Weights of a small mixture-of-experts language model, trained from scratch on English Wikipedia.
Size: 16 layers, width 512, 186M parameters.
Experts: 128 experts in each of 16 layers, 64 GELU neurons an expert, 8 picks a token, a sigmoid router.
Training: 999M tokens, 7784 steps.
Below are experts of layer 10 (counted from 0) of a mixture-of-experts language model. Rows are named router (the router's row for the expert) and show model dimensions 384-511. Each number is 128 + 32 x the weight over its row's rms, rounded and kept within 0 to 255.
After each expert's rows: a language model's description of what the expert responds to; "mostly gets" lists some tokens that are sent to it at least half of the time. This comes from a sample of Wikipedia text that the model never trained on.

# expert 9
router [193  89 120 109  36 191 126 119 147 155  61 147  77 112  98 144  74 117 142 111  96 112 127  78 101 139 112  78 122 134 136  97 104 136 133 148 143 142  71 176 160 144 104 132 154 128 101 112 163 204 109 132 127 163 178 138  99 203 110 102 152 102 147 126 125 126 112  77 119  83 128 129  93 130 155 165 128 124 153 150 109 117 143 170 171 192 115 140 160 110  91 151 119  96 153 130 135 140 152 133 147  95 149 114 155 150  46 197 111 158 169 118 130 153 134 110 139 115 157 108  81  92 138 146 158  73 164 127]
Column headers and infobox field words in tables and lists, such as Date, Site, release, Votes, Preceded, plus also in See also.
mostly gets: " %", " also==", " Date", " Country:", " Preceded", " Votes"

# expert 6
router [139 101 115  98  76 128 124 207 185 168 166 118 115 129 126 157 137 149 154 145 119  80 124 121 151  49 112  80 145 148 127 119 115  96 146  97 113 150 136 149 144 122 130 156 143 131  67 161 128 142 123 167 116 168 188 163 115 163  55 187  72 166 115 110  91 159 113 112 172  99 188 142 147 104 116 158 124 118 116  85 124  73 138 128 187 101 161 109 163 107 105 164 158 108  77  96 167 154 178 121 198 100 106 108 223 150  97 167 114 141 205  76 118 122 159  94 166 149  92 123 117  76 110 150 129  49 109 163]
First token of a new line, mostly the opening pipe of a table row after a header separator, also list dashes and infobox labels.
mostly gets: "|", "″N", " too", " birth:", " Los", " Binomial"

# expert 11
router [103 140 136 147 138 157 135 130  74 134 142 168 156 120 101 155 147 164  98 156 135 170 102 163 137 159 125 145  99  89 167  74 104 121 192  75 101 143 121 171  86 156 152 108 166 136  94  66 177 140 114 159 152 196 137 126  91 131 122 148 151 209 142 146 109 110 130 154 127 165  52  70  81 118 140 139 110 151 182  55 101 157 107 139 146 129 153 129 175 106 121 140 154  94 111 153 108 104 128 116 144 138 133  99 130 143 158 137 136 140 109 153 182 127 124 154 104 126  96 120 170 117 110 110  86  81 124  98]
Participles and verbs after was/is that take a following preposition (referred to, known as, used), plus sentence-initial In, He, As.
mostly gets: "He", "Personal", "In", "American", "|---|---|---|---|---|", "As"

# expert 36
router [167 116  49  71  51 200  96 170 128 160 109 125 104 131 106 177 110 133 143 136 153  99 140  90 116 117  96 137  89 157 138 177 146  88 109 150 159 150  98 157 148  75 169 143 159 146 130 156 164 121  85 168 115 126 182 143  87 164 121 155  90 154  90 148 124 117  81 110 116  94 183 147 127 147 168 158  90 120 116 142  54 163 142 108 166 162 166 129 100 117 119 142 140  85  98 145 137 155 156 125 114 113 103 142 188 191 126 137 130 167 121 123 143  87 142 149 133 112 158 139 100 126 123 136 134  67 160 139]
Digits, pipes and semicolon-separated values in sports or statistics tables, plus other, ISBN, underscores, and chemical formula characters.
mostly gets: "°W", "_", " 0;", " other", " 1;", " ISBN"

# expert 56
router [126 179 108 154 130 116 145 109  99 102 140 186 123 128 131 143 116 158 203 179 133 155 103 135 140 149 150  97 130 140 160 103 127 110 157 147 154 107 136 148  94 210 158 150 149 130  85 127 115 183  92 106 151 181 112 134 118 103 149 133 148 169 206 168 137  70 148  80  95 155 188  60 119 109 118 121  91 145 159 135 157  72 118 144 154 126 141 134 135  83  86  96 108 137 130 159 136 136  72 119 125 142  91 139 130  75 110 142 117 160 142 140 142 204 141 167 173  79 113 148 216 115 138 184  71  73 125 119]
Syllables like ara, ana, ula, ani inside non-English names and places, such as Os-ama, Tal-ula, Azerbaij-ani, Pal-my-rene.
mostly gets: "ara", "ana", "ala", " non", "ura", "ino"

# expert 21
router [194  75  72  92  47 168 108 175 157 170  78 122  87 122 103 178  69 139 157 108 155  94 128  80  94 126 124  88 118 161 127 144 131 122 142 165 146 150  80 150 143 124 159 177 124 140 112 148 156 147 113 155 110 136 192 163  95 176  73 134  89 142  97 137  79 120 102  98 123 102 166 136 104 130 145 138  78 120 138 120  84 129 148 120 175 155 135 165 148 112  93 156 121 105 114 147 147 163 120 121 134 114 126 145 219 178 109 180 121 172 166 127 140 134 147 127 145 121 140 113  88  98 118 147 128  80 168 164]
Common English given names such as David, Michael, Robert, plus sentence-final periods, abbreviation dots like B. or P., and list hyphens.
mostly gets: " David", " Charles", " Robert", " Henry", " Mike", " Michael"

# expert 37
router [ 97 104 145 183 115 152 129 119 151 136 177 160 109 118 169  78  97 179 132 115 143 129 103 152 122 133 147 102 160 145 141 131 137 117 116 130 157 129 107 116  79 154 114 194 152 204  89 117 104 152 140  58 109  91 121 136 170 146 151  89 179 144 104 171 140 153 127 108 122 120 100 131 177 148  70 106 115 157 201  89 118 143 119 161  81 183 100 152  99 106 132 163 157 197  99  59 142 116 185 155 140 134  81 167 136 115  58 176 115 121 121  96 137 150 100 113 152 158 140 160 153 147 165 135 131 160 111 124]
He, his, her and nouns after in or the in biographies and plot summaries, as in In his 1894 book, in her honour.
mostly gets: "Personal", " cl", " martial", " murder", " Running", " Dev"

# expert 63
router [184  71  78  97  50 171 109 169 156 168  80 119  95 113 115 177  84 135 166 107 163  85 131  87  91 125 123  94 128 153 130 152 133 131 141 168 149 149  88 139 133 122 150 166 115 146  98 145 158 138 106 141 111 129 189 169  81 186  63 141  84 145  94 132  71 123  93  90 119  97 164 143 107 125 151 139  87 134 140 112  95 126 164 113 172 155 132 163 168 100  97 154 119 114 131 145 134 151 112 125 145 117 150 146 223 187 115 176 119 167 171 122 135 126 132 126 148 127 154 118  87  98 117 152 124  92 168 167]
Numbers in tables, dates and measurements, usually after a pipe or on, such as 20, 26, 40.05%, 32 inches, six.
mostly gets: " 20", " 26", " 21", " 19", " 13", " 30"

# expert 15
router [182 104  73 120  55 152  71 147 143 116 103  71 104 136 118 147 182 131 138 148 104 118 154 109 133 167 161  74 136 142 126 109  60 131 127 160 142 114  89 145 119 116 143 120 163 133 131 148 156 113 111 154 118 151 182 124  97 161 157 169 127 157 143 139 100 106 132 115 121 127 232 106 161 118 143 135  70 121 101 120 139 165 164 139 126 137 141 157 163 112  91 126 151 144 118 140 104 197 123 164  87 137 162 112 193 168 161 103 116 140 141 106 157 148 180  82 156 153 172 146 111 147 138 117  60  99 141 139]
Colons ending infobox or list labels and title subtitles, such as Born:, Spouse:, Beds:, Grandsire:, and Dragon Ball Z: Broly.
mostly gets: ":", "s:", " by:", " Born:", "°", " 3:"

# expert 43
router [157 187 154  76 129 185 136 120 105 121  97 100 153  77  86 173 122 132 141 164 117 130 177 155  92 119 139 151 100 111 103 121  34 113 108  97 147 146 114 145 165 113 112 125  82 123 126  82 130 137 169  87 130 132 165 138  76  99  96  79 144 129 134 175 133 135 185 137 131  21 154  81 186 107 113 148 125  58 140 139 147 158  77 194 136  48  86 140 133 104 152 127 123 115 127 154 128  96 105 172 147  87  90  98 139  97 126 121 115 164 131 130 112  93 158  99 137 149 131 114 108  96 184 113 162 129 157 100]
Articles, of and word pieces in biology, chemistry and math passages, such as acid, treatment, -ic in formic, eth in ethanol.
mostly gets: "{", " treatment", " compared", " acid", " ·", " Species:"

# expert 45
router [198  80  78  93  52 169 109 175 159 162  75 119  90 118 106 181  61 139 165 110 148  94 133  81  96 127 122  89 117 161 126 140 128 115 145 171 147 150  82 150 145 125 157 175 131 137 109 150 156 145 111 151 108 138 197 163  90 176  81 137  94 145  98 145  75 115  98  91 118 110 165 136 106 129 144 137  79 125 137 122  91 128 152 121 172 152 138 167 152 107  97 158 126 108 109 150 145 158 123 125 131 118 123 140 219 178 104 180 121 172 166 125 138 131 140 126 140 118 145 117  87  94 120 147 127  78 165 164]
The word the, mostly mid-sentence after in, of or to before first, United or city, as in "marked the first appearance".
mostly gets: " Mak", " returned", " Andrew", "–present)", " construction", " Manuel"

# expert 28
router [137 194 108 129 161 177 137 142 139 142 144 180 162  84 136  78 169 122 131  84 172  94 122 132 102 172 127 171 100 103 133 175 179 109 142 159  46 128 138 121 143 158 153 163 141  95 145 105 121 120 136 125 185 117 111 109 153 105 115  89 131 146 154  91 138 117  94  92 139  95 125  96 108 114  99 102  63 129 209 145 145 122 122 171 119 198 191  94 155 109  91 171 137  97  96  98 142  48 127 143 130 144  97  92 136 182 202 107 182 160  76 162 116  87 148 112 147 140 130 131 152 210 176  79 101  98 111 138]
The articles a and an, table separator rows like |---|---|, and architectural words in listed-building descriptions such as bays, brick, windows, gauged.
mostly gets: "|---|---|---|---|", "|---|---|---|---|---|", "|---|---|---|", "Species", "|---|---|---|---|---|---|", " brick"

# expert 51
router [115 177 154 150 134 132 120 149 188 141 146 155 162 111 159 186  97 110 190 158  85 110  89 142 139 121 114 170 131 161 112 191 180 166 113 139 176  96 137 101 111 117 113 109 165 172 170 125 138 122 100 129 176 115 105 114 168 167 116  94 110 142 130 155 157 129 195 153 107  68 174 141 137 154  59  67 126 109 163 124 112 146  81 104  75 116 152 122 127 165  94  90 127 165  89 169 163 182 197 172 128  96 119 117 122 116 123 143 124  96 117 107  53 194  88 131 163 132 142 104 121 220 129 188 114 151  92 129]
Words inside quoted titles of songs, albums, episodes and bands, such as God, You, Love, Little, "The, of in "End of the Road".
mostly gets: " God", " you", " \"The", " You", " Holy", " Little"

# expert 59
router [195  67  79  86  63 172 114 174 160 162  78 117  82 127 107 182  69 140 162 102 153  93 123  83  98 118 117  92 114 163 120 134 131 114 147 164 143 152  79 148 138 119 156 176 118 150 115 148 152 141 111 153 111 142 192 159  92 172  74 134  84 146  92 146  82 121  97  93 116 112 170 137 109 131 146 138  80 124 128 120  88 126 142 121 175 152 137 156 149 114 103 156 117 105 112 157 148 153 122 116 125 121 121 144 211 179 110 179 120 173 168 130 140 131 136 123 142 124 143 117  87  94 112 146 122  86 173 163]
Line breaks ending headings, table rows and list items in tables, infoboxes and taxonomies, plus common first names like William, David.
mostly gets: " William", " ex", " western", "–186", " Votes", "\n"

# expert 2
router [107 172 151 200 152 113 143 137 130 138 140  65 139  95 127 122  61 110 101 128  86 140 139  98 100 164 176 159 124 160 120 117 138  73 120 132 113 144 109 168  64 115  67 112  79 129 112 146  79 131 117 123  81 153  94 142 124 118 107 130 133 132 168 120 135 167 182 204 103 165 121 152 174 146 159 145 119 172 151 133 150 139 126 157 121 142 146 131  88 176 125 161 114 165 110 145 158 134 130 116 101 164 184 150 149 123 146  56 127 161 163 117 111  93 180  83  35  72 151 114 137 153 131 138 156 139  99  57]
Short word pieces inside proper names and foreign words, often after a capital-letter piece, such as R-ude, Hind-u, Ph-on-etics, W-imp-ey.
mostly gets: " Binomial", " previous", "ra", "er", " failed", " place,"

# expert 40
router [127 111 156 143  90 116 143  95 151 132  57 141 112  95 144 182 118 118 150 104 177 139 140 106 111 128 132  88 152 128 123 140  83 114 119 105 109 126 123  85 147 133 155 162 140 145 123 121 134 118 119 142 119 135 105 194 170 181 145 181  81 160 144 137 133 123 161  99  88 121 147 111 158 111  97 108  97 138 223  94 118 141 158  76 112 119 161 123 130 129 128 148 156  94 135 137 162 135 125 161 148 103 191 120 169 167 116 126 122 154 162 140 151  95  99 151  80 152  76 148  95 152  69 138 135  66 120 172]
Year digits and date ranges, opening parentheses before birth years or ages, and War in historical text, such as (born, (18, –19, 1700.
mostly gets: " (born", " (18", "–19", " (2", " (age", " (3"

# expert 42
router [110  66  95 140 129 112 144 164 151 113 110 114 123 139 159 149  85 102 107 124 176 152 171 120 116 137  77 126 134  94 157  64 150 110 123 134 154 100 135 148 189  21 121 140 100 158 137  95 119 145  83  32  67 140 153 130  94 172  96 147  69 125 116 134 219 143 103 106 159 106 177 105 155 153 100 123  84 138 145 146 166 159 181 146 148 135  87  83 206 123 158 149 114 170  82 108 162  87 111  50 120 165  77 125 141  81 138 141 118 139 214 141 141 146 121 137 131 125 152 177 153 121 119 135 115 152 134  76]
Measurement units and pieces after numerals, such as km, m, kg, minutes, metres, hp, and pipes in numeric tables.
mostly gets: " km", "',", " minutes", " metres", " in)", " hp"

# expert 26
router [130 136 126 129 110 161 121 105 127 134 127 169 139 180 164 100 102 134 141 147 147 174  94 166 143  96  77 153  79 127  74 145  66 135 136 113 188 167 131 149  76 164 170 134 164 146 134 151 114  38 156  93 188  91 126 139 125  62 160 127 117 128  84  63  93 100 111 131 185 158 124 159 160 128 111 138 173  70 136 153 105 115 172 137 133 108  93 140 100 171 103  60 200 137  82 130 116 113 122 144 115  77 114 169 113 165 169 181  90  86 109 151 137 168  57 129 150 158 110 110 135 156  98 145 126 143  84 131]
Capitalised name openings and inner pieces in French, Spanish, Arabic or Irish names, such as Mal, Mar, El, La, Al, Mon-tal-embert.
mostly gets: " Mal", " Mar", " La", " El", " Sel", " O"

# expert 60
router [127 108  75 114 159 157 147 186 163 144 114 137  69  96 113 190 129 127 167 100 156 100 108 102 111 135 146  98 116 151 131 118  82  86 149 200 145 100  76 174 173  89 150 196 103 130 123 147 163 158 137 133 128 113 161 146 106 133  93 126 150 121 135 121  77  97 100  47 142 128 126 146 118 145 150 117 100  89 134 154  87 134 156 135 156 174 147 238 151  67 132 102 121  91 124 126 123 167 105 165 119 175 125 146 168 184 128 142  74 184 143 154 157 126  91 175 132 146 141  90 101 117 103 126 123 110 177 124]
Hyphens and bullets opening infobox or list lines, such as Elevation:, See also items, Clade:, Order:, and heading markers ==.
mostly gets: "-", " •", " *", " Clade:", " re-", " Class:"

# expert 1
router [108 134 105 125 133 140 141 108 168 126  91 133 117 115 200 126 160  70 144 123  83  97 157 137 166 198 124  74 117 125 126 154 165  69 105 129  73 139 133  81 156  99 119 134 142  58  61 128 150 138 174 153 153  63 172 134  93 135 150 101 157 145  67 104 138  99 151 128 157  78  85 137 121 111 160 155 160  95 117 132 117 129  99  82 158 133  73 133 111 138 129 118 130 117 113 121  99 158 160 115 167 145 122 158 166  63  93 167 206 121  83 124 157 166 125  95 203  99 141 162 194  98 147 197 139  79 160 129]
Word-final pieces and possessive 's after names, such as Netflix's, Brandenburger, referent; also common in coordinate-heavy geography articles.
mostly gets: "'s", "ov", "’s", " Genus:", "i's", "er's"

# expert 4
router [108 120 122  74 100 125 105 136 124 127  59 162  83 176 146 120 137  85 109  67 102 187 138 171 148  90 205 118 132 162  98 109  80  99 102 135 150 133 184  63 128 152 125 113 158  87  95 148 163 180  86 126 143  95 145 115 153 165 163 124 147 141 122  90 110 104  76 141  92 126 119 120 125 105 127 123 107  98 106 134 209 132  61 121 114 147 147 172 119  78 163 128 102 134 122 145 172  85  54 108 158  64 120  78 114  88 143  71 147  95 106 109 109 157 104 157 139 113  72 162 135 139 143 162 155 149 121 126]
Short letter pieces inside unfamiliar proper names and foreign or transliterated words, such as We-ira-uch, Den-b-ighshire, Se-ur-at, M-oya.
mostly gets: " Species:", "ari", "ir", "ş", "ira", " Ali"

# expert 8
router [203  91  89 116   0 163 110 171 152 140  73 145 109 131  89 192  53 119 169 126 134 118 126  86  96 164 114  91 104 146 129 115 113 114 140 177 122 130 121 146 165 133 167 153 148 123 116 133 164 136 140 122 113 167 195 169 103 177  77 136 131 158 133 184  87 139  92  78 134 112 158 139 101 121 142  97 114 120 137 119 124 116 175 142 161 151 180 172 142 106 107 140 135  72  76 133 129 149 133 131 151 115 143 154  95 178 134 184 123 148 132 119 135 107 173  98 143 127 157 117 106 104 146 157 126  70 144 154]
Word pieces carrying a sentence-ending period, such as s., ed., ing., ")." and "."; also "the" after a preposition.
mostly gets: "\".", "s.", "ing.", "ed.", "ers.", "ation."

# expert 39
router [110  89 114  87  95  51 182 189 124 118 106 173 109  73 166 137 104  98 156 164 120 156 194 118 125 107 115 153 125 140 149 125 113 136 164 208  68 110 168 121  94 151 132 105 136 141  87 126 137 147 137 106 157 138 122 111 151  61  98 115 101 136 186 129 147 135 141 163  81 135 146 124  81 150 138  86  94 128 147 172 158 106  72 155 103 149 124  81 136  84 194  58 123 115 126 104 123 145 146  36 149 166  97 125 125 111 117 134 104 128 131  84 107 145 142 140 126 115 172 107 224  56 136 124 165 111 146 157]
Inner or final pieces of split proper names and rare words, such as Ald-ern-ey, Anton-ov, Fest-us, Ge-omet-ridae.
mostly gets: " While", "ral", " Washington", "af", "ler", "sk"

# expert 48
router [116 123 182 101 132 158 145 117 155 135 119 128 100 115 152  95 159  90 154 187 150 114 164 141  93 143 129 118  76  85 132 134 142 166 170  97 105 153  80  83 131 137 127 109 169 128 121  95 143 101 124 127 127 155 129  82 162 155 131 108  95  91 121 138 144 139 184 142 120 156 114  98 131 153 113 159  88 137 104 154 175 147 152 128  68  90 108  80  96  80 140 137  72 173  82 181 105 118  60 107 143 130 106 132 131 161 117 122 194 175 145 104  59 148  88  91 109 171 169 109 137 133 131 122 128 100 166 149]
Mid-word fragments of non-English names and words, often Portuguese, Czech, Romanian, Thai, such as c, in, ec, al, ção.
mostly gets: "in", "c", " h", "ec", "ini", " Tru"

# expert 19
router [161 129 151 151 124 124 130 155 130 126 142 112 115 124  78 128  76  77 101 134 135  95 148 109 132 108 131 100 106 131 113  91 163 147 131  93  97  84 157 137 178  54  58 125  82 153 165 165 130  84 177 128 133 144 145  99 122  73  97  82 155 102 187  94 116 132 182 120 142  12 154  70 127 101 106 133 108 178 146 186 105 176  88 139 126 124 148 145 116 155 150 181 104  89 141 202 140  80 141 132  64 156 109 141 125 185 141  76 175 159 137 159 137 103 120  83 127 120  97 125 158 111 133 134 145  74 140 160]
Geographic nouns like sea, river and boundary, plus Georgian or Thai script bytes and name starts like Sh, in place descriptions.
mostly gets: " Sh", " sea", " river", " boundary", ".7)", " \"G"

# expert 17
router [126 132 194 140 150 102 124 130 120 124 158  97 188 127 112 131 167 153 114 147  73  84  86 155 101 109 189 128 136  98 130 145 117 116 154  96  98 123 111 105 103 201 142 120 194 121  87 100  43 134 193 133 105 102 175 145 123 120 170 128 159 136 147 131  28 159 121 134 160 105  68 173 118 109 130 114 111 125 161 131 101 102  98 154 113  97 189 169 125 125  70  62 168 101 161  85  85 130 154 140 166 107 115 129 136  99  70 146 125 100  43 103 134 100 181 138  68 110 117 144 142 157 116 105 109  69 108 169]
Word pieces inside personal names and surnames, month names in dates, digits inside numbers, and LaTeX pieces like frac and mathbf.
mostly gets: "mathbf{", " MF", "Career", " age", " pl", "frac"

# expert 47
router [171  78  94  82  77 168 155 169 141 163  82 140 118 119 134 175  88 158 161 111 142  97 128  98 106 136 137  72 147 172  97 147 145 115 120 184 134 155 118 138 141 119 171 145 127 124 126 112 148 164 179 119 109 144 205 173  80 186  85 139  79 159 109 168 129 108  92  96 135 114 160 100 117 117 118 110  74 141 108 132 113 105 171 133 180 138 166 152 174 130 108 146 104 108 140 153 167 138 141 129 172 123 112 141 162 155 126 152 122 146 168  94 127 113 146 110 141 139 185 135 113  90 166 116 141  95 169 142]
Function words following a comma or closing parenthesis, such as who, which, the, both, was, starting appositives or relative clauses.
mostly gets: " who", " both", " largest", " (which", "==M", " once"

# expert 31
router [199 103  82 128  61 152 136 156 141 159  87 105  96 118 126 173   0 126 170 119 140  99 123  80 107 131 141 114 106 173 125 134 141  96 135 180 165 155 105 151 143 118 117 162 133 112 119 156 151 128 125 133 108 153 186 161 110 175  63 153 106 136  82 123  71 106 109 117 116 106 128 127 114 119 130 129  83 122 151 138 107 157 157 143 184 124 141 178 115 127  85 158 126 117 106 143 137 142 124 121 137  95  79 127 207 170  77 164 125 157 132 126 132 124 146 132 154 102 138 109  99  85 149 166 133  64 194 167]
Table cell separators | and wiki section markers such as == and ===, in tables of results, census figures and tournament draws.
mostly gets: " ===", " ==", " ====", "s===", ")===", "==="

# expert 50
router [110 150 166  84 106 144 101 102 166 123 135 161  96 136  62 179  81  90 138 155  99 136 149 118 107 119 107 177 132 122 112 170 108  85 109 107 118 109 150 128 153 104 106 126 142 132 127 169 126 126 180 121  94  94 114 175 158 127 113 114 150  98 113 106 139 163 126 177 159 131  97 164 131  92 152 143 164  48  91 104 150 121 107 162 147  76 143 126 137  96 122  73 126 143  65  80 133 137  70 133 124 114 120 111 129 249 126 139 141 155 113 159  96 198 103 158 103 140 109 116 180  72 126 104 196 146 136 131]
The preposition of after a noun, and verb stems or endings before their objects, such as evoke, deny, benefitted, slowing down, summarized.
mostly gets: " features", " With", " provides", "izing", " provide", " effects"

# expert 30
router [144 136 103  63  88  84 132  96 164 142 143 177  84 134 181 115  98 140 124 151 129 137 116  97 128 106 154  25 139 123 136 123 164 119  78 145 132 161 139 129 174 130 154  85  98 138 117  93 134 172  90 148 124 122 177 165 110 135  94 138 134  84 118  86 134  66 140 103 166 130 118 129  91 142 141  90 111 174  47 146 123 115 107 129 101 118 141 118 157 123  79 153 154 197 116 128 164 129 153  92 153  82 107 153 117 156 140 104 120 157  87 108 140 130  95 122 112 202 127 162 117 160  96 102 134 121 154 174]
Month names in dates, section headings like career== and life==, and sentence-final words such as War., career., years.
mostly gets: " ==", " April", " June", " July", " years.", " career=="

# expert 7
router [200  76  78  96  50 171 112 175 152 165  81 119  84 117 107 181  61 136 164 111 151  94 125  76  95 130 120  90 115 156 120 140 122 113 143 166 151 150  87 147 142 122 157 178 127 137 113 148 157 141 113 150 112 135 192 161  91 172  80 140  94 139  96 144  74 117 103  97 115 103 168 141 107 126 142 139  80 127 136 119  84 127 154 122 170 153 138 161 147 104  99 158 124 105  97 152 145 155 123 126 129 118 118 142 200 176 107 177 123 172 168 127 140 128 142 123 141 119 146 116  90  88 121 141 123  82 167 164]
Articles and possessive pronouns after prepositions, as in of the, to his, on a, mostly in biographies about people's work and publications.
mostly gets: " her", " his", " tou", " work", " writing", " regular"

# expert 10
router [205  91  91 107  88 158 126 145 116 122 110 122  78  97  95 188 146 110  99 171 132 130 194  85 120  97 106 112  97 136 107 183 148 157 124 164 160 135 164 159 197 126 126  88 159 112 133 109 136 163 122 122 116 126 104 126 129 116  79 141 111 159  88 175 126 152 110 112  69 120 112 165 148 140 127 178 157 176 117  95 110 107 125  80 180 158 114 130 147 100 147 176 191  17 196 134  85  89  79 159 112  70 122 155 123 225 148  83 183 134 141  90 166 121 187  41 194 160 122 125 135 137 160 133  94 136 149 173]
Digits and number pieces in statistics, tables and infoboxes, plus words beside measurements in storm, earthquake and tornado reports, such as 100, .68, storm surge.
mostly gets: " 100", " 200", " tornado", "0,000", " 0.3", " 300"

# expert 29
router [131 130 129 131 100 131 168 150 118  60 186 159 155 179 135 128 150  95  74 156 128 149 141  91 130 117 102 171 107 108 168 121 177 159 162  88 119 176 109 133 122 140 135 138 139 141 179 146 169 102 123 112 122 204 100  96 148 126  85 179 149  92 112 140 104 169  76 124 166  58  85  96 146 113 184 150 126 130 152 154 151 146 143 145 134  87 125 150  86 129 136 147 144 150 158 131 109 158 102 104  87 173  81 109 128 134 165 147 118 168 143 165 159  96  96  90 126  79 176 177 132 121 156 136  63 124 139 107]
Markdown table separator rows, sentence-initial In/After/During, and odd fragments in code, chemical names, URLs and non-Latin text.
mostly gets: "In", " Coordinates:", "|---|---|---|---|", "After", "|---|---|---|---|---|", "|---|---|---|"

# expert 61
router [148  88 159 141 145 161  74 179 118 160 130 136  95 157  93 150 127 100 122 138  70  88 155 191 166 123  50  67 171 122 121  98 176 151 120 117  95  72 134 135 111  88 142  86 123 141 109 111 129 207 111 160 156 159 146 110 132  80 102 124 154  91 110  87 107 112 138 163 132 128 116 152 131 118 160  83  88 130 147 179  97  80 113  98 116 180 171 122 121  88 136 176  82 100 132 119 114 110 152 133 174 130 166 147 138  98 177  99  74 178 128 149 111 141 128  99 137 150  97  99 147 135 164 107  97  82 127 172]
Own and possessive pronouns like their own, his first, plus sports words like touchdown, -yard and Bowl in match and career accounts.
mostly gets: " own", "Scientific", " touchdown", " sports", " Racing", " RAF"

# expert 32
router [176 140  50 139  49 201  97 138 170 136  85 116 148 100 109 184  88 144 161 167 149 111 149  59  95 125 151 157 146 139 118 139 108 157 116 150 167 184  91 111 169  99 105 146 113 134 117 151 143 108 130 144 152 179 148 172  73 188  63 115  94 144 110 117  72 116 104  75  81 112 201 134 122 162 146 108  98 129 141 134  94 125 123 116 188 112 192 168 118 108 108 132 118 111  85 122 155 158 137 103 115 134 103 167 192 175 121 175 160 162 128  94 103 125 131  92 134 144 129 134 107 130 109 159  96  86 172 136]
Articles, verbs and field labels right after and, or, but, such as "the", "its", "at"; also infobox labels like (age, DF, weight:.
mostly gets: " (age", " DF", " \"A", " (0)", " Animalia", " CRO"

# expert 3
router [179  79  76 102  53 168  94 184 160 177  83 118  85 128 123 177  39 140 155 117 157 104 125 100  92 117 109  93 126 159 120 138 120 123 144 164 146 157  94 166 151 132 166 169 118 152 117 148 157 117 114 137  90 132 179 145  86 163  82 126  91 141 100 153  88 107 111 113 117 116 169 123 110 131 126 143  70 129 128 120  90 111 129 111 166 145 155 158 148 116 103 178 119 118 105 152 143 162 115 125 135 149 133 141 213 175 127 169 128 171 173 122 142 139 127 136 128 126 146 109  99  83 101 138 132 112 157 162]
Pipe separators and line breaks in wiki tables, especially between numbers in results, standings and election rows, e.g. | −18 |.
mostly gets: " career*", " A;", " Ref.", " Following", " me", " Dan"

# expert 0
router [172 109 170  97  84 158 116 172 148 133 130 114 125 168  88 165 110 127 172 160 113 132 123  47 117 136 102 151 138 137 111 133 131 135 147 157 105 130 120 108  73 115 112 147 122 173 130 170 138 150 121 119 146  83 122 131 105 174  68 117  63 117 143 187 111 122  86 112 139 114 180 173 134 157 158 134 108 133 120 133 102 164 156  88 193 148  86 117 122 110  85 125 118 158 117 127 108 171 157 119 166 122 169 150 145  43  90 136 116 148 142 153  87 113 128 164 145 150 146 162 170 144 135 135  88  57 165 159]
Tokens in politician biographies and election result tables, especially party names and offices, such as Democratic, Senate, Parliament, table pipes.
mostly gets: " Senate", " Parliament", " ENG", " Labour", " Democratic", " Liberal"

# expert 27
router [162 118 116  73 124 155 128 101 206 120 100 129 120 125 107 135 116 145 173 119 172 111 118  88  94 141 147 123 100  77 130 119 137 113 186 142 161 140  96 121 157 144 168 140 119 114 124 159 143 140 147 113 120 135 170 187  91 167 112  76 160 155 123 115 141 111 108  96 130 139 139 119 148 146 126 105  60 103 144 169  77 134 145 202 152 137 166 185  93 126  82 141 112  44 111 155 135 107  89 156 113 196  95 124 155 160 143 190 144 143 169 113 142 138 184 144 163 142 130 144 115 132 118 159  84  40 141 169]
Species-list words and Latin name pieces in taxonomy articles, such as species, Family:, Phylum:, -idae, -ensis, caled-onia-e.
mostly gets: " species", " Species:", "idae", " Phylum:", " Family:", " Authority:"

# expert 24
router [142  78 153 157 101  72 148 193  85 119 155 165 135 135 146 114  98 123 122 157  77 102  79 107   2 158 179 146 169 121 134  98  97 147 123 157 165 189  93 106 168 110 152  60 192 103  99 110 115 109 152 139 140 125 116 113 130 129 111 124  92  91 152 134  97  97  79 143 121 114 144 106 120 151 135 111 170  87 117 112 148  70  92  80 135 158 183 112 134 126  80 113 144 119 172 103  86 163 168 151 175  75  83 131 140 138 157 163 116 177  92 118 136 138  63 129 126 164 128 131 132 128  93 151 104  67 151  93]
Mostly of in titles and names like Prince of Wales or Act of 1870, plus for, was, had, were, de.
mostly gets: " of", " also==", " de", "==See", " government", " living"

# expert 57
router [122 185 170 110 120 165 118 136 147 146  76 128 143 124  97  69 127 152 141 120 118 118  70  90 180 149 153 111  93 115 150  97 118 117 124 121 113 131 132 156 149 104 151 104 116  74 142 103  98 124 142 137 123  94 104 116 125 157 100 145  95 114 127 104 140 146 141  73 216 115  83 116 113 152 124 153  94 112  99 101  97 155 133  74 133 133 140 136 129 126 157  85 167 179  97  93 112 169 128 128 145 149 112 174 178 111 150  81 171 134 106  97 148 168  96 129 142 149  93 142 137 125 126 114 191 160 118 171]
Words in titles of offices, ranks and institutions in career biographies, such as Royal, National, Chief of Staff, Department, Grand Master.
mostly gets: " Royal", " National", " Department", " Chief", " General", " Best"